python train.py --n_experts=40 --d_expert=96 --activation="swiglu" --lr_router=0.00113 --tie_embeddings=true --beta1=0.95 --batch_tokens=32768 --dataset="wikipedia_en"
Below are experts of layer 4 (counted from 0) of a mixture-of-experts language model. Rows are named router (the router's row for the expert), gate (a neuron's input weights, with its number), up (a neuron's input weights, with its number), down (a neuron's output weights, with its number) and show model dimensions 0-159. Each number is 500 + 25 x the weight over its row's rms, rounded and kept within 0 to 999. Numbers have three digits each.
Before each expert's rows: a language model's description of what the expert responds to. This comes from a sample of Wikipedia text that the model never trained on.

# expert 24
It responds to: Individual digits within years, dates, scores and table figures, plus en dashes in ranges, as in 1896–1974, 6–3, 199-2.
router:476499494477499491510487496494519546463524496490464493561515502464494488568542504478459510502502460483514486491488543540515474464504505471457457478464483500523464486468471504553526534501464485482508491488503488534472482509484500511472450501484480495534508492511499540509556485525501511530526510451484495545532521476507496489511486550458516504538499486501504505470494474507494502568488499482453469511490500473481501486495476499520518513521466502536477495474477545509506551505467502
gate6:571480488559477507437513495526499522481506535505479545539486479498538493519547493512527508509515430494499512515482547502528479469502505528515511538454495453502498473502484526566542485476507452478506488503500478462509522484468534504486486498500508488525543529509517482501502522485544516516507496490496479506497536523518503521476474551465458490506476470523514509509523499512497476488499475510527535497536503472471516481543501478497511508519543501510533523483541500542498502468476506
up6:492442519480551473460469467505502469462501493514511483520490458521492496539477494496488489519507488511528487483523479485478493507531490540479547495454476507451472467493452522477474473490485478535518553523498489544526511504532564521507490496480482499488505542509521481449540488499483535506469484469508532504521515505469480497492507528488511504530498472484495515478509548466530514520500514516503525460530528453474491494466487472525501496462489465481546488491505514466451495477526535
down6:490496478515505548509479460458466451530455498495524490461519507522482532478520518474521528508507515458521524465511472529503500500505527472485535491494471487515544499510492483498508482518493539439475512481475526519451504527484460503544517520494477489505490491566510484524452490517455530532505498505452473539495502516523499449483540511507523507489533515474521476491521497438512538507505483497530470498496478547462491479494467483482539493543499487526498500517503460501470489482473479
gate7:461542493465523483494480557513549540461559496492476508505516482469517484523500481492531509506479475494503507475493491468445481510528527524487469571456483506492511551467477461516486472483486489509515547457498508480527469514477480499534523514507485468514480479471496493477495494549539517462499555467496514489499528491524528491515497487436530485496481514502527488479452490494474527470462470535496537492526485515522528478499487494496522489504480540529485490483526519483501518505512480
up7:528489512511504524544495479512474477530472487514540523540425501534484531470532517521504508495519534486458498496537487504485519483484481509482514480523490505483497470489481533508506551492522490473497526521502488519483569442517497491460491486464524543453506508514493491500495515522460531540493482513494467557504466505440482462457499481529466519495499517508504514528493497495539479515521516488499474500479489505477524504525531540548497511492507472476463510518538478467547460525483496
down7:552490477527512494543470503485489512516448499474493466500503529522513501528515521508554533500539508497501499493527501493489529507504513502555497475507506508510442485509513466523470538512452460475464487459469495531488489481503536522468516478480511506477519478519510485519514523505441493513477463515481479524462503493481465515487522498572501541508493535519511452553508519530538499471481525487519499478485495468487524552541484491496493531521474452485466540477484505529513495522488524
gate8:495496504496482505517501496487520502484539483508530472458496503482486487518461474537543456509492473482516526447480501513494474484479503497457448508486506501556536519520448506490490478472504525498505518489497456469495540477533504492512500540536494475560508507523481501513485499479574529491520539494460479458516503508484497546487510481487457481451509457496493460481518526490511520464520527490527481491505489525507522534522493456486493503503522547498517498537510517480421524476502499
up8:490496490494496462511486471517494490539501492499505510536508488526490531495474487471500507510460498478494476511534526507534516487551516511555550506526476475487544471534520499482529527481511521526438476523496475526519446532505490508488473485533531532466520501513517510488522484514477510498473481531489495508514485502494470452510510521511510532478485505447487511519495490523512497467544510513458482501482496489490466502451479519536533541520499446501454495442513482484568482523530558
down8:488496489517478501542494470465472469507517476551496480507474505515502499474484482496458557523501525521496496508497477486469463548495505477488490543493463513529469542459491494508469517483487485503488510506449445501498487522531548484467488485495474508502502489490509493534519489514502535542531495492509542529515547492483509541481530433520519510454530524534466476567558466490510523508480480521463510504519520524524475491493516519492538504528506521516497520518544510456522477485490504
gate9:516507442501509511518525520526487417481483534547458520489504528452447525506515540496544479525497531492488494470527507522508513482508512498500534512472494472516498473514469508484504472503442490484468537519494490477462491495473486490509469528473480506482509539537501470481522501507440448499491530497528536524459513492448519498472529499494489515505482481541491534532517484513492462521502522512510466514484512518498467487501482470491461446506482523510510476537508474516477520533510473
up9:504483447475520527504463546503486483481485504488532507501488503478474501521516507485527526496464518495505531504470517563495462505565555511484526501482482520478508539465479467512523491488489475510495551481462507516510503510506469492519491514439487486480491496452494525543535516511507535494501490493529547510466486511510524556471518475485469483529492559573488481488550461510474491507523494434508492506476508458507481506549507508516521501520526501496500500510543510499498495510504502
down9:505487518475490499472503467476483534523505490504539504530536499471521490495504486498502463509503508518511530496458523489489522534474537478488464467540469477492481480534508477509564523485523469548521512429497475500469456508536486485516510542490497519509492547488505510507530491513528483463519544434508473454456496448492477477472499494522533534523514500496516533543500509453501477556506537494450494510508495518492484533516493504469503518507466518483469496466498503467520496495489519
gate10:494500500555459443522430570484515511493461487505501462526476499503509498534493473503480527515495488509521506503526534511491503480506482481480487507476468486493484510494475477497485518503500509532469483464519519507528531466470515516511490483509468499488517432472499522497516454475504507532495544447465522501528528527494446468529490502511525486499515536494506510498520454510446512495535541498480500450506526498443490472504547513511467516517517504523496463506484522504488471492476551
up10:517501481479495461517512478530493507481501474480518519508535538496518481564491539524500493514588491534501489491531486505487508505488510536469458518512449438511485503486511539446522517482514497521460469502505470526439497515450472492516509497502522512504518457521478504508487504505541505487468498503492487516523522468490524525476455514502527497484549544494526490527539507461514509484487510495490483532460449516476486500480440516453491529474498520505488489474509501523517505491517468
down10:502504536533494504502490506544485504496524477550527517505484515521516515533505468476491520511451524482514529513472507478499473497518476499520493539472545555458489492499470476551490481546504547511511498478496542534540536493480473530504477502479507515517485476522485517477514466480516482490526548503496529513488556512482486466455508451495520528511475517507508520471490455529498508531469524464497532448496509434486478540502525520510496510525491510469537526526502519517500482537458522
gate11:528463536469516500535538513518515488524515447502523487493466436510489504530524511520480518507486494504484491482532499492515527505492538510483491464510468536475495484461519504538544455494518540520506513510468453469464502502469505508483516481539509518475481527510540455507473475496524489471507527493538470496500492513475482544476499477479511478493517501528489511490529496500503518486512491540467473508472449486513543483491466473512446524529448517494511439510480511489516542551498455
up11:571557535486510491530520521511493462509468510483494485471525502481496478506512453487472497472497525515541489491555500481484498513520533500480496516521491512505479496467514520492480549495492509504451522449508493524460492491545474461497509491495506485508489471549501488501490530504484459471459526541532496496556465517506492470510537526522449535461532514542489460457517472545516480485485518456497501532536493459509514507475504476503472491524495523512515511478485524513485510479489458
down11:524491488484504488514491535554485463530509539489431533532523506502479479479478448510527543537526512516506503500514472473506504525506509486523470568511515460534527543467519486481513513475492480499485478528504534485523515534488500502451540490496484470485514465454526511510571501511499527532503565501513477507518533506480495530459498466492500475466486524498482491504480510489522461501530473498529523550490502502518500494509463482506468527518492505492535537469479494523520502504544516
gate12:454541554451496508468513504515514485472468530486525497534477490501525531509505495482485512475532522496503469553509504576501479479497510499486528458497520516443485466508458524480552496526488517515473486539509467516504504481521500504468490501513472507492500473505468495468536489535475489485508495506490463515537460496479547530489530516515529503442525478506515480515520464498498540467517451537495507453515528526502504478511540514514513465493494489480455493494470485473505502551503478
up12:524518482539515482497450504505513515500524518508465495523476483520494506490482499459495476524534459477493522517474516496500536500541459528501524486533524510477510507451528498540527482487477461501528495487515503528478492513513512464568490510539513517474500523482480496481500448430532539492530522460523503504488490490461508455482540471472493494483508478463491538453512518508468449530509489479470510506530497457517470554480451514532482496477496503513498533458506517478504527475509485
down12:484526524464469533473485520476494479488477471473524497502496538520545504509507484475520474550521526471490503519569474519477448480459475457476498525498526509538515485537464472506515533503499543518510496557499503473451476489500511486467492536494513500513505466485497481548529530542441477514493539534474495524503482488518476485465524499534490486489501522526515477512481479456510538495464474498527514491462496491527484498486486497494513443480499482486479490486459483485506486551487466
gate13:514511489432494517485523527476482503494519482461552516530540446531515468484512501491495497520497563495489484520474474481520505470476469556516514549509488499479548479522483515486507491513484526460536528443456521467505530496557563474495476516510513514479484483479488524523482499492470496506472508527478501509504524496523478457521477477502502491515504535527486537504479509524514505513486521458548456502483551476492502480508503532497515501529509528509519494471486499498466551469483511
up13:463496432500481479476495512497501521508514513514486493500476536537465506521483502482478484467521494479461490458504511495496454528531495484476524485513508483488525506495538537516494531466524467494484462518529521513469535432507485518517503540496498489495543506540564474519501475497545497517535517556520478490486480546471501487484472519470462520451483450455518482471472502505504513521510492546489501453507469501480493460490452470491491498526500471527473508452506499493502519512505511
down13:504507499455560538488533495499476476497460510484496481494509469465455489504524502470495527494522483471471460468530497483536505543487513521472505463497489534512480509479515533493479462526487525463485524518494539513547520477487527501489516479497452495484471539513513536514495516494509463480442546549516496483520479501468518539483503478493470458450516496512499540466467534517515536498488519508479500501501485472506514523463532490530478472509503514488521464464503531459437515502478494
gate14:481483522474556466483508550491494474476514489509525529531565510533532514478469509500449496537518479432500498474496500469495472478482495505499527463517465466542509498522478512475460550497480485473517513498478494468486510501552523497491502461485503491505494533546478500445476488496549535469500468482484479513522499505492519496489518498517514530513495497503481477466512497480510534502498473503517518480511513494502520482523487532537489459511503486476530496485574475568542506481488529
up14:519501533514440510522507495473522526550475491523476495506463460523478494516461483484523547497499505492481479505478525500489490469479541491527514527480506496538497482439511533471452531483515538522518478492501485502530466505486508510484519495513525517512463491479468507532530460522478484478513499517531545516496526513477502516503499493496509489478527501461489473533492465526468491465490519488438520554507467513563505495503535512468478528508496509514497468519426554487470506507513459
down14:486477512539557453524518478480517473518470539526538485516452477495563515504507475491481504485499472495520466531502501507505531525474494472511444514485490512514454520524518545489512514531476493491467549493461446504459469491511471503477483510512493501496504504516486508462469475506506479522527530490490521495490500446532494513454458507539519496516518501472529486443469465480498473510508530481491481551514498527521505503481531477553492526462492508510512473470489494488505472553500512
gate15:546495507519479462489489499468523509539491516500501492498511523511490472507574519472507504452528487493547449494466521511528483494530479499493494509444457484532480507473463481499492492528483506513505498461509468496517498508506493517499444463523501516462451480541473507483473487478483537495509544473479535505516458511491548521479509520531539461453544475493523480502470478532471510476486515511493533509474502477524506454514532481469522535496518510471515515542497463530504527483522519
up15:491498477477454506491465501535497486480473532490513530459507484463528485523507515512486510486491528490486473497486496488485488480564510586477459509521506487507499491497490502501486484489507500492464480533472525467473512504519499494541520488461494494537533524512472539491534509552450492491493468557516478505495530508485511494555510474486497497507482485541498524481526497508499488549510512467499456511517489487466485514532527444485544512548440509507484478472481504477492437512537497
down15:505463471512514502527502469505546468498500486523451477529527519487505469535456483522547494463487476462514493503488462491521529534510502480512464502510509480475485486490488488503540548492478518499478487501512479517519494497480512491456468509529498522468484519502501471470515478435504535475531560486485462484486483518516520505469565516507484510458500519469542476531490516532488482492486525500534512544519508516510500498532488509495465484510500538509522555542506476531507557448468490
gate16:477535502501481505518538522568463505509513505473459518498508525493517504548539515465503507505504469516490499505481466499467530517505507519486525498508497515491548474548431494541521482516472489498529494474531502480494500512478499482485492474523527469494488481457544492513553531516491505506461503481472469483504498516481464476519462501511482483525489459475477500498530500516522493482465483529507495526527503493476500466485462567486476522467511438479481467495467491509441469543461518
up16:501548484487481447479498503530503467519497514494508510530510491484511518498486491480487501470450516491468496499487556512547464497532517479510513502564509532527538490468464509540543511432523486502497499521487492455498505510446556458490530512464512463460498533457546479524473480511498465518516491510485503498512502501493471514552502499490486510487536512556528505522436483516479488512459475495503482498498483499473487525523486528535461497527494467489529511498515517525519526491482507
down16:498509508512470483485509486513503492523513488525456495545517502494537544480514534515514517494504503518515504487486495507524507464478493560546491461495482481501512500503514448483429496531508515517508483480489469484499472437565506495502541513508467502474470471475485497469523532493498495503518551525487459500521501513531519477484460498515492447478467494510485459545533507495527513457565491504528474514505511476527533519497502517438534506487534468522489476479499535522523469492518491
gate17:479503497489497491500457511505540532496525499483492537514482488563527497507482499489501474500543493496511467536485505480466482468510493467523509506547496529507494482482467482522525509535525485500526472477511453549497476484490555426486492505519474467490516492490498485451577494487509519477451478498500533518507474500534497517482530524508492517542506536540530504480438511514466491532526508516470501507447484480501498513480476500522526493490491478504470545479498462478543485526505463
up17:506493509477519519511484456525490528489506549503523503506523512516508535500535530474475528518528483503503477505463477508482492537499487501453510515488398561488449502491526518497455480507490455502515522480505498572456499508483550520500535517500497547468544510504497525514522537506484515508526478513477485515486469528511540524492520524480490500451494524489513474519460505524471484511502480557461523494508486506467470510469491484539477504502542489485483492492485512514503503522494460
down17:504527493508472498496493484502573481502498507547484507539498501512517468493508495508481492494491503535520506509535450511469498512492467536493499453513514514473506490495524442537500528488546507492543503514488490474476484496516565478490489487531505541517499493541494520476509461479492522482495451475528538517563479514515516521520512499471495531543479506476505510476483496544494500547507469507481502494530501522510495492483457496498534493540496470492468514513501494421504431551477471
gate18:513508447496504528469478471485516528542481511500485581543474473507511528543476516515493460473511535507468525512492479502518446483485517513529528502503459468493449479488507526506481474523495498537500493524510538499493497494523480485469486513455521533491495483469486481525545521456531505491506529492480517469533490451515465494505466541486516517522504512494539463493553507491474505499517494510528486505491493512501520523443469507528527524504506491537521506531479427484516498510533477
up18:535509507496459517482500509498485511472502458567525443510475527515458525489448543510573514462509518530470496469511442542496530463505460543473522508472537472547499516500491487509514531498524456514505458451493466507498554496467535503538510469501487456503546478506471488498480506501508507517494475502483489452535512518507537502489481503480505508512508514480497527502510505520519505507480494478474510547505507479513499501503519546526464506522492475524512499489487520515491492510477539
down18:489460455497520496511507518543535435512493501521526553454464476549527480545480522480507494501443509481533512529497524496535488521494514465501531484500471517505488520502501536514482475493517516517511500515548539516502503509480492482562457517495522478502487443440495518492457523463470471534509510497490529475526478495519545518459486504492500484498498491510470482529529477500515493506526509504520485475471511450518484516457495512494506529493458546517489532504521497477513521541469492
gate19:523482483490500505497501493504471444527503501501471487503525508493535516553479484546499483504544497540524487530490574473494484460507507516530539510464502498516514487525502489498494473517493520501473537512501521451468501462486507496486493517505532488469473557503500468557556530490516512512465506475526557485474491493507541508498482548471465516519472460521509519512498500465514478493531504522496554491516515503484498454477483522497507503503564501464468517499486534499519503464469459
up19:467510515489522505493486484515491465482524499504480497540525513492538538480505539514533540471553492498512479532443518484465477514520479518523529488520534518513481499510500527563523478505539500514568492560478521565520511511478476549493503528501503463478520504497482499501492511561512486473500452528462510504489532490519516500512466494495474529500465450489530550493504465507510507477490485517471509462455489465550487510495511518523467490476504500474513488523512536490501513486524484
down19:527492456541530482519470493511473486458553489477488539495516502497535511520548478498505525541473514500526497499512543508503534480487544545523512473516521487468533474502467491500495480522472514516504532467504505440508518510490489475472475510482507496493482525503460466510521530453459503501501496476503503458490467585523513537483530544457483508486497479505511516496469484496500433478500484466478511489525501489498469510511478511492537444514537509488516479489467528497529476528494478
gate20:513481484518485513498507442490473515510480511493474483508499498492485519495505530489503483514475531476519518474514456510518517467469530477561530468469491486530484523478463494465464520497488501493560487455509499484549484515478458541515504473517476491501513480489517506523500534473531484451516469495480502468492547513509504538485477492420516499490530455496558439503477492524507505499535495493493536528530487504440541474520472489448491488500519473515495493487491503533488467496521487
up20:532526495537508484496519498489489497444494506529572450504484481494470471482508513521502480513430509478521494505511484524558479515491499460550500458506481512530487456471518469480509488535481455516534521462495518495521507505456511511500506474563499502488461535486505513491497526526533498498519486490513486508497498512502488497498491448478561484498450475534492517495481505551518515515530486487478548509518494447484500510486446510507495452520485471513505471496522479526468512498530491
down20:498526520470501469478520426471485480507531514478498542506454483542509490500545479525549491503503532527522546517521497509538522521487479522509520525503524484495497516485495510517484498496506538507507519512496493470485573475493483467507530492524508458503520491451500490502492524520541512504560488481523477491460453539488487491505471490528456466460474533471536516498512514542499466518530480466480510508533477531474456531462474514502513471471488492508508476503464499485494488548520511
gate21:520477500503488497491479472534513479500492486509489513484527510486493500471468480515546480493509531505509543476485492477458478469511480497479501530496505495497545503497538494522475468519537480483475462528481469531534531457491482515526464525525473510509525521514479501462455484474528499522476507529489491477508516500492445513478492469520537498494524468507524542493551544540544523475473471460485463511523498512508520494560463527545529449493522503535501499538515471471522554472490462
up21:505484481522594465535534515492472472454497482502482482517516506525450456492534479539475524481496518511512489533457529500465519548504518488514507519522491520485486541537510487517473537517473495477496517492505491493467444516490481481479497508509537513495503483478489516462515459562474542496521496478514504535497474533515548479515499555468473508480519505560525516521515492530520494510530497523508557490488494514549498486485530475519508498487474500501511460479522502526504512510508502
down21:461475507426531533513516514483456476529459461451517487533464477490513536536497479517492483492444513491479571496513529495486542487465533479520479493496490488512495502464510509498508516517493489528494490506493490477526512497504481493500500462518503473503498454506482501486493447526499496530438460477499494467486521516489475501465467466543483466504481506511519490487503538525485510479509497484483512449508478500502500468460474497547508491506493464481542498489490492477505512463462426
gate22:492549478501460531498500492457507512501545511503525496486547510518480467509476474519534535506518511500498523493517532491528491496501522460514484484510533504509499501509514551480501487456555508503452491512492530473496517521537471470471515510440477489538461480531478498462490547516482457487517545458523499484485494515507504544508482511561435512495482547520512498512508506482531507454485497529509495531479484530478488546513483478483509549482507496485535513512483475494498557474504472
up22:473534528494442471528513534461502491531510518513539452517531545497469472498500491480480523456458514485544477507535539489494531503487523436513497491475483503518497512525493489503529483513522504493480484511501504461481510501493493514494516494494487486427466442556501518452496491483531472520503515526498441494513493502535501536519508470490488518482497487525458482536453487483513515475475490490505507525456521494456511544461488523520479538504525531524498507529524514490484522469527488
down22:497486482530520490494508521566514508467477487518478480525444483469506522461476496474474474486481519540523491497485505455507495486521502489479458486493506493517460513489519525496475531520525512549481482497442476551488490455472507492460502496496498525532513521509529501500539487490504510477509471567548477543472499519468532499492507492511542510512481543516522514497529488466482519476489547487468472504530497535551506529546528480517507470469500494458436521485512496512500514494472502
gate23:482474471491554496492515456490474499502561513504477468454464466525487520492481488470522501492485492501498534477550491532468489512475499488457450549518526526497502479488486524477506509467509470439531495464530498509494505478542493548494516469449526578515519479544513503500499493506462497495495495494521502537500488437484547485526530540466502540479504500468523486481543509484475484495533505521505466504495518516462493498479501499465489527513519489485482478514498522511490541501511495
up23:503546466489513487489512486518516441472467499522521530503508524486523472483501509501521464456540486520526521533448497505498521485489516522534548469502512519490503518479494505498563466536532506517478447498459464509515510490462494448531522534499456445505497545449464481446517509524491524475521472497483524491484490517474472520486510484502487462532498518533490524506477485493498494503512502486495482526511531521509500482523532459551492493481488513504518514462516446495485451512484476
down23:492497487510508463514506523488551479508489518480496468489495503507520506453487493530534477460526543553525508535494493479491550502499507523443469490505503498533499500521505472523501545506463468562518537525518490556501483510519508495499508477520469491521477468493526507476480486511508517481490468428504529500463512516511510461501511528556531485522472501543490495502512486496502511520496470503480504528495484532585508562477559483470472492518505533494468503501518498510529499491522499
gate24:440514491518509489466518501541481533527497476496442527475543488520523546495512475516534528464539430473512492514496505503488526510509486475546504486545523493510472489529490541469530485502497511499504466483482528489497507468540536516499495514497492524503487460508466467501539489498522495481480501521455481460491477521504488494474496491463504506563600489457517502498519505486497505519521489448511529491498528498511454527493506515491470494552490514510500482503504509484523491497510460
up24:501465485486489521497494538480535461523520467472539498477510544486496494532522458536487463474479485509484493518525479541474483477493480554460502546496513521440507480540508498557503472490511497507497527505533488476488534552451488504510502521461520530543539508473494509576529494470528496501512498494521535499507482509452480508504495495514510495495477454487510511508476504484480499528461508519502463548501505509449488451498536506477488522520479512456482518468471508512505501485518488
down24:528492497508481477528495453509488536513447462538543474517511474505501509493507527520533543532495504453516482474494513504505506507482550462501486507514506469512493523509429441465491499479438469503480484491539542514523544491478475513480554466468459501502481515525473488475526466492500469497506510474469471491533527504514515548494468505523488501499527525565519504495511492488527519473489494514465479493483509507530512525526496506533505452502475482510498545531503463480496512511467514
gate25:463527457506503493482466522492481472539526509539499462464444468520499539477502507493524514478511482540515539497509533513448535468474514489501493503510509491545513496482528487477469478494475506480488485538484543486539501482479491508472473505498505484539436477517541497499527462501475505500497467478490517491493492491483494540463528524526500477483533525483489501519476517483534494508548469496432529509492477519528492492524524501484468466532498504451482518463518514537515505430468504
up25:471520482491442514499515495538511493470486430559499508502503488456530564516507482503514523533487473526494504472491490498487477512490568505491487496520518495559559500525498475486506495509475530490497520503496474471453487521521502485474539484493518506492523516492506496501525527512515545491471503504541474451510523488508505476515514503531431479500492487479474482508488531513482504509545470573541493525503532513504502509522502519514465457502456501472533485497515501493538462502470506
down25:484475573551496509528531545526513506515489530486507504473535481458522496520511458518477495485512528471526514518458533511542537493479451514498468505474504451498501477496503540466541493469545464512541494510507521517451479516541554499513492557472553523526489479492476480511528522474506515490484534496517494494491526507485508473533482536498538554516479507491515512513486500501500499511482539556513523498514534487483493508510501484517464516491462495530509497544510493492472488496526498
gate26:512533524491451513508501499520512479505523457499489495502558499540461559463497506488481456509512462533532502471530510542500488492454450487543470532480524491500476492500517457516518483459511496513472477513482520501480503515507522521541484454502464439475546483533532500509475500507513462527520495530526533439521489539479460514471480467505456496519505520498511511471490498476483500498563512487506497509512495545519490478483525501525503533481504490495506500499497494498523483542546516
up26:474534555541505475504528506504499488484514525509460454485480510519475490526482505473485508505481536472489510479496496509481502505544470480493497437539487530454527508514518514485478533511472487473499509506478529554543527528553485467448468536535536520504492506467538498565540471501494531520510496479526492504517477487504484538536488481514477470499494431474473509529484515485509528511470470486522477494512473488537510538489531498496509490523503526491475508487454502506521489540477484
down26:506502486458541496486519485529486525506502488515513515531520488491484487461492466549503473486509505493514503530498525510497470504474512495518468485477511489484465453505499545492523482498506481532496502475477480495461479441475499506517534487483462477512502520543462527484502479444482455551496542545512483500493491528530474470458512502481518494503521520562541482537494478483513463506493500550515494503445512531510516467479477539516515528491505492466509474489541517498492546433544497
gate27:497507484508493494454555509504468477523499532452521539511491526509501504512506486489513525499499504487497534510514502547520504483477524512430485506464479510495522489541530505548472485530518524567462514477567475513487503479530482494492508504496532501489536493518461461481440463492434483495479494479508487486467511469527459469489532510500507510486512486524492498525475504503510498507531473519429546452499530536533518490535494519491497486492476496495456491484502509527506462492511492
up27:500506531509502528468485516487497443518485495527514483538450466502491513457454537520469480510505501505521530517502442497484513471542492521487491499514513481489528507467544498521485489474511472493510502518502499532523539532540485530517546519504504560512484538477524526517497531488495483558503509530502543498518469486451523464551521520482517508476528504459496507481517497513489491480555504513501548534510471495458507427491509470487477531533454494511501508501520493483505465517500488
down27:513486524495548490517513506487445523520494455430509505494489535508532524523493473508546501493459497504507499486485497493518532546487502490499471497488458530488522494533506498518495504504490501493488528510494497505494527517507516513555475463487495482491504452494487446512485501464494491460456515510491509490514504518548518525492495556437476506469460461498485491510457514492508464455497498500440445496467491491528560517510516471495523462463532507447504498514493552478512481509493513
gate28:476488480522530527504516497487485522517515505498513478539492490502475531474415495484486488508521503482522505482484490515495452439515502526490512464515487496426511492507527481490543503496502485521518424488489483493491521496482509450475504514523470534483509474515469494519477528508501506495530495488520540502482464474503474497486513521508537499510502500513479536483524516517523496497535483542460438550473508436545531492543532484541491502498527495478478492489546504484504553505475507
up28:536482461525486519486518522505490478466482523456480532488506506526517428522514514529517498531485508451548528521487512525533484485475526542525472470518485532521532506473523434508515502522462515529484502549510499551514501491458507501544536524527491485477479466514490498458485504495497485512514482470468552467472440499517521508493550500500497484514517497467501506513517480496458449489534517532495491483474524460498527482510486510486529488529476502507508509478534516478542509488497519
down28:489530540506510519529529534531466489501498516502548480450472499487491526523494481499467482513527514484518526482487472504496518492525440527531521471451486524539514526477522476491513504522489515522502521498534487486489463502494532508556494524497496493517493483515497513554490506489479497518462493529497482516499521523507487527510504501493433502477511459502462516497527479530490532480435454479493495458464504546567501514441514479512531528498517463517516498498490442514465495486481464
gate29:523529516510492500510525463483546490480522496484508486488472510484512490515526526528517526531503533479486458461455513542519480534494547481514548503531493476451545502466484477506510538541479516506495492510491546458527486486485488463545516553497489501524517506511457514460472518483552492475485479504532485495502537482470519511505479489501501482499437447491496463490503498529548480480485509472535488526470517552455475477499482502484536495491477472511517509466522497527493498508459526
up29:511476447491491519516524505491484522492521477514456495483520461476519470506490494488554540498553446532529520477483486481513480512482455500496441514480473503524462497517459531512518487501510472504471487465498488497459522516498501497512457466475522517481488474526541525530561514513485504524491519525501524495474522506499510512498523483515500498495531476485525496522427473466454478487517525505458502497503481512491481448537464459517530516512524473474502520501491493510463536496525438
down29:504528484435518463518489508473487527483516523499486500496504488510487453486562518530475533526519485554508480468488511524464484518486517469483498508458511495514507529468531504495547506475505478464487524460562514484470452518523529510531418492458485508490517535522521483447546443515500509526553529490484478503484509525506505482464531496518504486513501488488499494533517484494499525473551526465437496511497512515506517476512500500469498478516516472517488505493489486497510478504485493
gate30:466516481511507485544511523506522526487527523525481498506502503506445502484476463531519494510469514551523528475467495530537495452521492480478482466485490509491486492506504525529535513519525510530510482480480501502475486535429499503544496500494470507540545495509496504535532538498499465467523503505529488512495558504534514506518436511502522490522439491479540473490519503460534500467587483491492479517462502486490499489477493460504504503507487514507465459556504508487505515481498526
up30:501518514519465492500507505479480542491523497529568505482564560480515519525493512495514482466494524469513481501475466497495505456507501490506489463435516501508454509518500488432529474475442479487499505485478489522511516493479513466506503488510504497459525491505496526481504527473500475487471521465534514496513535501498497510506463527513514513483490489545523498494500525501536492514539514434465488492487497439467501478485516453484528503462501487542526462493496525523516479466558513
down30:502489521490530497476475484501502467508551542505487479477445482503508506480513504531494502472507529496540503523493534511509458534511521445509518510518495449430526490508491465575485492516547458521520520498465538485497533457496459496476512536479486512508541517517474465531503509518495536522518493515483492505499516475481513469505467466469506529491494536484491514539494479460468480499475509542518491520523528549544479511501515529517470534474490486490500481465523471473471522505479498
gate31:496532495491505491493523492455515500491483524517482502552486503537504470476508490514522499492467487496462488443511518488505472506498461500456482497510516485494474491516532457528497503507522463500510502515490485510489451504517591557502438542516509526539496501503504493473522545492509491504478462524483515521533434502453505499490532487525465493531493507503537484478530488557479484523522494517480516479519501496517487500525482490538488494491445506508466533489465546506502536506523446
up31:524484519496492513476489525511512486458462555498537490539468502501504528496527510539524514506526481526480479487491546508505479462469456527457510475474480549526528484508474514507457477430502481482511505486498499520506514520505486527495477532495510495520507507481487524546481545508488480503547496492485523503516488510468519451490502484487477477486490503489531482522530440543468484519505447502510484455521493521488511495513529476521476498495522530464487536539470564497457549495476478
down31:520493536556493502447520473469466499462485519523513434490533519491517510510485518488522446475455499503512507469528513516521551497486493492490494510496496468526479499498519494482485551437505467536445515522533522507497496499468521515500503454485474496482537531486491515513478469572492502476519477510481514490477532458478521492507527485503539490498498476484483453522572518514532539483497469526484521485488516534520526524501513519510489480508511536485475528497461499493467501493519491
gate32:487518485521523532492494512451504542422517483506475507456544503504497452510472465491512497510478507518496505478471518520495485517498476486521475491502519487534505468524490506515480481487485508507496499496528545526465485490484527470516518487518471506508535466496481547491492513526493516479486498510517535480512506529541499511523444484507509533479450519505528487483480501445474484520516488473483517509485536530478523488478522568514445490477490425523483495442522484518529526484548533
up32:498488508522452468489474533485489507460515468447455434520529435551500478513527474502483487521501474475540507462499520509508426466468523488494493468493512508498555477516535445471484483497521522496513463534471491499490524507480479490528529481478457494535520467512517482516490484515504498457481486504496485469497510508544504482544510480498488542519504522440471496531506517463454471497518526494501505516525495525473479482491476521473494518517512495494460481509517497494472507488520495
down32:493502510500535529512495467523473450492478501498540524528476517504507523513517497512477527440521461502484472506520493455470482504469560482520484482486541476506522485425493524485519518476491522542482461518485484528524566500496487532509503496493521574535477548467516482464494491533485491472492483466510478499492483478520499453540505518510509534478499492491533532477500500487478515506568504499544503490514517518495465509509490451506518469520496482477525514532460491506509519487480484
gate33:517538462519469517517485514514443509501537492503476508516464528511528493482496519479542473524540451502491500496511500518518493481474487503508465470474515562502497516488504551499490491491475504553499521493509472479523483490522505493457488502513464512550517550470508511472553471449511489507487481482460534488480494483494484478504555482514505519510522507519501501489475448479474529506501482479519505482484485550511517455506460526504496489521472474500506506500523593492524466493533540
up33:492544497499491562517550524505517509518526537526498446484434537492515495496501524505520485507493542491525483510470481537542460472520498507505497497493470508455493519509500510484555538486464487529528492516539479486485486545468486525483489478456477512535529539509492488473478521491543492508496514458522537483514545518517504498534484482562504520514494510526515475529485498464472487497475484483504477484469478524492479504477495497484493467526519532477496509502505560463495508563503523
down33:506493520468470517492492487524557456488512543478491496499528520500562451509492467465461516526483519488442460511531511514506499515486493461452477509521528461493514490465515527476491441496506523451469521486532518483508497481486504492551519462496530527473511441486508533505502492525457468459523504502487501506488505509545511496541491514490516450521475506493506505496517523529557491499510515508511504503521493487484491517537532474528484491495535539513459482464502466537494515495459506
gate34:493546527496537507506517494511491462501550449500534515524479486482507501515489526505506466533482484469534527498496494496479472485471481463505505524513499547500506533565522501518527463447488490482523495485511497499474498482482489521510517484483496538538502538492495486521494537449502468477471471466446500504542461514485519436494492492473475500464486494463587503486502538514478484494518543557490495518522536508523487501504521508491494516473474475528543503516523517495519474528491517
up34:535471491485486482535488492511491532504503484517503481490534505494507501526519510500484476461502536506429448521507495512497476472538506517503476498514500446460530467495553495482487512535520526464490513481489493525532533507480526494485438494535471531472500490504505472513488512514480527578499512471533528481478542470516488524489542501501552478535490509467515463487480532484506541532531494483482518497531484517457485538484497511521465524475491491542512479474485517534514475483469461
down34:485494483522483475505469505491531507455506466516499534484531506506493516515471492543542484491488519472496507497525483475502518509508527473503509477531501504467492509474500496516512520513479493481491475519494543476510499537567508512500515460512548486564493465512525513475486483546526519493505478493420461512493480465540552518495495496479464537459506462499528533496486487527566498521494510499506509479479543524493511469536505493544481508509475458529522511519496467447527482488445507